Weights of a small mixture-of-experts language model, trained from scratch on English Wikipedia.
Experts: 128 experts in each of 12 layers, 8 picks a token.
Training: 482M tokens, 7360 steps.
Below are experts of layer 9 (counted from 0) of a mixture-of-experts language model. Rows are named router (the router's row for the expert) and show model dimensions 0-223. Each number is 128 + 24 x the weight over its row's rms, rounded and kept within 0 to 255. Numbers have three digits each.
After each expert's rows: a language model's description of what the expert responds to. This comes from a sample of Wikipedia text that the model never trained on.

# expert 54
router:091123160133094153151149133112162120116107126116151136160175098113117152143136159160133081116133139110121153134133093116128103148156131152126123132075132161138122115155144157150090139136131065135146094092143126133122143165132188143129114140139125138159130130114153155158156125118152180074146098138162160164075143112154153138107173167125129117151139182133159132137146113137147112163107115113133111133119107139111115137164121152066109127157120152116126151115088110140117158156126154093083134123080104126174182177107105131146104166146172128142109122097127159120155120135143094113164150159089114124139130103125103143132161162151114108140113142109085114123165129114118137129124
It responds to: Surnames and capitalized name pieces after a first name or article, such as Moore, Evans, Gray, Finn-igan, Mac-Kenzie.

# expert 28
router:109165096139137151145095100127127078110101078153147104109160130100142086142122130084134124123146168099157124131087112123118151104112144139150121131105156103151099127152105115146113141133128064106114154110084157134106148109098142149110109156125144140154162135127117146138119100127127126149105140171133112114117152118159152096106108162116175133148118151151175146162109138140085104111133155143129090130120136135134104144114112157172133095142125100160131099095090084113141125129102162148151137170158122172126079124123120099173111079143119159139132092103160159120146122126142109135174152108156143134170107112133159179137163101127129132099114144108165106125107177128161178127106
It responds to: Inner fragments of ordinary and foreign words, often after v or f, e.g. vibrant, vigilantes, Hyderabad, plus nouns hand and help.

# expert 13
router:130102136118127139115121131165135098119145143131151159105168130122102110080096107093115137146162137136130086118073140143150139136140097147170157112124147124133173157136126118144099150086138128175106129110126109150106111119143153117161173137118106146129168196140081151151141138174153115124115129130145106142138125126141136075141115105112090176127150141139166135159092134145116142118173106090144127136110143101133150143084117106098101134134145137099121140099106078092119132166170131137119132112148145117083109133110136152143124109153121145103178084117125119178154101096126116105136137141160154111099166105108095133153128118113101108157086185100091171158137143118151116136156
It responds to: Single capital letters or short first pieces of names and titles after quotes, parentheses or bars, such as E, Pat, Lit.

# expert 50
router:180107167156115156147118113115128121099160132135161146145113145165126092104107118136167109111140092166083134121145119167152141116082147136143102148130118136149126128093105144132135154169113100134128099119096082109120103112160143080124126133142137132118117139159147143147175124110146138087152088148161139164131095123100133165091074136149137108115150133122133117142125130099092145119124141104133101089131106110112112126109118138084158127149143142158143096101093150141091149095149173138094116138133114107157176123128092167074121171162150153116125126120090155140122111133132108144184149121094149159101109112136097149113168160152129137095135168162131103121077099138126151124167
It responds to: First words of section headings, table headers and titles, such as List, Title, United, New, Genus, City.

# expert 23
router:084119141154119116103055190083108135126099140119146074131095155098126120114101138120117075148144131153156090089144165100151148140127104156167110096147130128085161146126104083120113120138139127101133123138122124079131143130091105101107156100090133115155143086129113120128109126128111134111115113132156122101132167146149116148088111113167089129165138187095134133129121111124119129116126116135115101144110137131093146108087162144132111109136098095138103119119094128121170164131168141139143128120137107144120081082129129138145140129097120147120126093113077102157149112107141156150115114154127100101100123123157131144138111161116153129147093173120157082100103177128128094098156
It responds to: Quantity and degree words after the, a, is or was, such as one of, most, all, both, several, known as.

# expert 36
router:085148129103139115145108133080110142111122086120107136106123144161117143095074175103151105146113102145106139132133144133124165130158115117156115118133176076154145127113116095135125137137115140129152135134099106111104158124137141123108164078119123131116122102120135091120109132152170131116150159112129116117141093178162134115142149128147113100136143133151094167096163148104145129104121147135088126151145105112107135118107128112122118146154082089169103106130109150123101110097163153137119121185196159159099154178154133157120154124137107064081113136125157150108093092123137096157106147161123173135156156133159116129146111140097125157118123148136155083133070124130097153111145
It responds to: Past participles after was/is/were, such as written, released, played, used, and Preceded/Succeeded in office boxes.

# expert 11
router:147155142126135122128117141121097088120145122064160160145124107110141105092131138095101100097129176148115163084130132098171099138145092131096132082129136098147163116130132131130094163105139132141144081119096163148102153134135160120118099163141129145147166124124118151179171116148177142142127109123130126161107179115113142135114100136107149094144114148114097096134116146141125132168166165136121120145087095149138120141170098168089129155128154163126149152085100118152139156141146152089111101126145144094142118139109108148113149163130145171153113086115103175132129102106109103100104141140136102161094108120097072132125148126103137100143176120133135167140142141159137149142146
It responds to: Opening pieces of proper names, mostly surnames after a first name, such as Mc, Co, Bar, Mac, plus Jr and Inc.

# expert 14
router:146104135126094100098130112123169136115131097145120157174151115127165109093091108141134127138143123095168137083156150089136118125100114132114148185122178163135136129112153121170122165126153130124166104110148076134137129135163110163140126126152126129154144138144107134143125112143146160098121105126150143164091127154102135153118113157123117121085153097113125125088093149147197157139120137134153117185130129151159111115134118119113171155128094137165137128144099084097158136085133117110098112140117160120160121107183139145079084130163152116162166117122120120124112098151109148131139134078106114144105154157148111118113167167162086107127145161160135138143154142132147158140095
It responds to: Coordinate symbols (″N, °N), "age" in birth dates, month names, and slashes in career stats or tables.

# expert 20
router:119123164137136095147097147118134143129112136142113156166130086133155081062141143144160134143151101136127126093135147107157140099099138171088143115109112152133140135110093112119090134131081119142152103147131145136145119137108099146133077076147108119127119166139136128093148094127143109165128055133155108113119111161109149190109131149119114169148114155141151145166129121160133115115113157151116102166117131116143111127137111131128142166108093169180113130162149108103144169133108155116098142136166156098119107098128151183095176136161080145132142140105139142140114098126094132127140141088164073137113147142150125088117146144113110131095156128135120147136113106153075136144143
It responds to: Inner pieces of surnames and place names (McC-urd-y, St-ony Brook), plus year prefixes like 188, 199 and the minute sign ′.

# expert 30
router:079179129154102169117103162132131163142056133132113154081106096088118153103154159149115132107094163086093089180118131143129137111088169132123140113142130082145105117104118102101101167121120082113104140122161135161160136120125118121116147110082136148131118157127162138138140151128140125112138114126115115123150147107145085188117116144138121072101116111123143148139151123143127115164136153090139108092137130118161127125113116117077151130132139136104144119112106113121097122126128141148105098162078133108093105145134131143122081150139169159122124104124120144122127119175132116114109160101100163160150150100150148106137117117146190173127099110159120101127093101096105112124115
It responds to: Final pieces of words or names just before a closing parenthesis, heading end or comma, such as (100 kg), masc-ot, Magn-olia.

# expert 40
router:115086135111163112124140155099133114118123159126150128097139105128171147177144107150117152140106164136109123156130149136135104094077099089078138132068104102139100131109149175110123154160101146141143120140155116123123173143146157083105092148123144099140156139136152141111139155126171107101088117147102165144139107128124111159072147158153167122101108099132161156113125152149137117164142161091151116098102085153111102155081139155130129104104118104145112149151112133143135109138164138136131127114186144098143121168161121133135137176107092136137098103094158116126108118105099102143133130124090146142169086120163136128150143152108138123149157139151130113122126137093085139104169
It responds to: Final words in names of leagues, cups, awards, festivals, racing series and titles, e.g. Rotax Max Challenge, Hollywood Reporter.

# expert 27
router:130134173120119117124140125182139140115143139151126145157140085122117148139132136164139092137140125098130151108113130122130117203166133156149104136140124127137120112133157145121076143138120066164138114091125128132114104155149136104152147124160125127134148179093133166124144173082186184102099133088132147144077161124118163154124139117112129141172101149153122111117158117128162117143155124114163124128136150117156115107148134130008119120127147149105145161123134126172104144155152130087130112123142110124150140154116098114132116145172135153148118132115116119151129093136163127098163124154138173145131119115097113133108139129158114118157094127115098142125183151110155109135136
It responds to: First pieces of surnames after species names in taxonomy lists, such as Schweigger, Malloch, Breuning, plus other capitalized name starts.

# expert 22
router:108110168098096137089133157092134145135091133163127118119138139101127107113088136143122179151118123134127094131137134108133107100077144157108115084152138108145121128098100131126106108137126121114138115090151112137122125120135126116184102122168136141122096141124168119102139118136136188119100145134143195130108139121148095153088120141122145143138128107145110147141114120113154142150082174077144102146134131190132143110073170132121115102071142150115141133155115113094171148080144122167116112116158102130159117166136138118123125103121106125143151104141159127158179070132081200110131098081122145141111156149151135142120149114114127150129134128150185099112136127117117128133118
It responds to: Words in names of universities, schools, ministries and job titles after of or American, e.g. School of Business, footballer, actress.

# expert 59
router:142127090085172135073092119124147149124120139109161120127128155098143137183105107180138127101149141142121094150158116120100130141130163136098125128123137134135128154117110088162109117120171108138151153135118088115159151163160144105149124061124102129158095129139133103109143132138133132074101149095117130144106172131159134135132144107102104109091132126125187124146103122085110097165116120093143123142102156156094116124092161144114067124112149125151143152090144105096131140118177117148142119151168145132144099122117100124137126126148078106131152137101146142145139072117114146100164137173089132167146088166132114154134114108154113105146107106139108120132106126142102162080122
It responds to: Middle pieces of names and words after an opening piece, such as on in CorLeonis, om in Bloomington, plus Music, Michael.

# expert 51
router:149144128136140131131096121136079125072178115131160072166154151147165171138120106132125117176093135130100122092124102124171139116149097096114132140152135138171134121081101111116085125150117098096175187126099116132090128136140120132103112105154168110091110153104134127107127100151140082143127114151131128128116125114072095138171126111094123122103131121153120119129108129147106101117110126129110110102089141080175077132086165145120151086135093115138139109116122149162155150131134153182132121130163160141147129090105137196141148124121132140078111100096141124165122130142135109111141125106161152125138116137133125131154124156138120115114098127142083128111148130149093123108158
It responds to: Inner pieces of words in section headings, table headers and sports stats, such as Pre-draft, Coeff, Receptions, Treatment.

# expert 58
router:095169087137106167136125141125117105109119167114158140103153119104131149114169121127119126094129111161119118145100174117132155144118097096131171098094127103133113136096113148092099128157128118109111148106109134145165165113122163108139171133113143154155084106104163134149180180144153101105138133154123176139122105132131139115124085131125106114146127129153112188101116120151086105155115116139129133127087132129130114098109132129115122138126151175079173141135097155141100165129171150113123078141121145144071124157112100128151092087101130133076089118099154107151095097119139101147127153137126118139127087140133101148127157107132176154168150101132136126133136131160096134096092
It responds to: Plural suffixes and plural nouns after the or other, e.g. members, publications, books, plus mid-word pieces like weekdays.

# expert 9
router:117132104109091134111123123161092099150151140098110109123119156124116137142147139114119158102094143157126082117114107123151127114164168081133132161138153138103068152098100153141131125104148142094153130121107117128119113132110160146111187153108088133164114129076105138125151143156161127104115151159158133130128151142133112091126119090144144088118103134132158134095136126133137146110150120081122132097102133121106090125115169132115097117129139143138124173135122107123157176136166133149107108105147103139117138109110137154145140176097108161120142085100158153157109092082146155092088130190101165197117101141115123130136134152118119116143104095110164162116119162139080168091119
It responds to: First pieces of capitalized names and titles, often a single letter like M, D or T, as in Melody Maker and King Fahd.

# expert 35
router:153142146124103135108120120123145109151122109135110079157108104130135105133151151173149118109132090119153119113112105131094113095144122132107126135165125145135138128139149120128129154128163106112095092107140126096153118109117098149139134123127133178134134169127115185169160117102148110135087145154097166133119141139113168145108170106121165127103131081119130143116122131131162143158128090176144138142106113128128113101171145080091133114121133091164164096106111102137111111149171116146132124122109106133111171160083156084154108088119190097112102121153145126099183160116134112171103137100118156147114109131106150090097064118131106139145162130100111150127164113158124152185151
It responds to: Word pieces inside South Asian, Arabic and Scandinavian names, such as j in Shahjahan or Torbjørn, and Kh, Raj, Sri.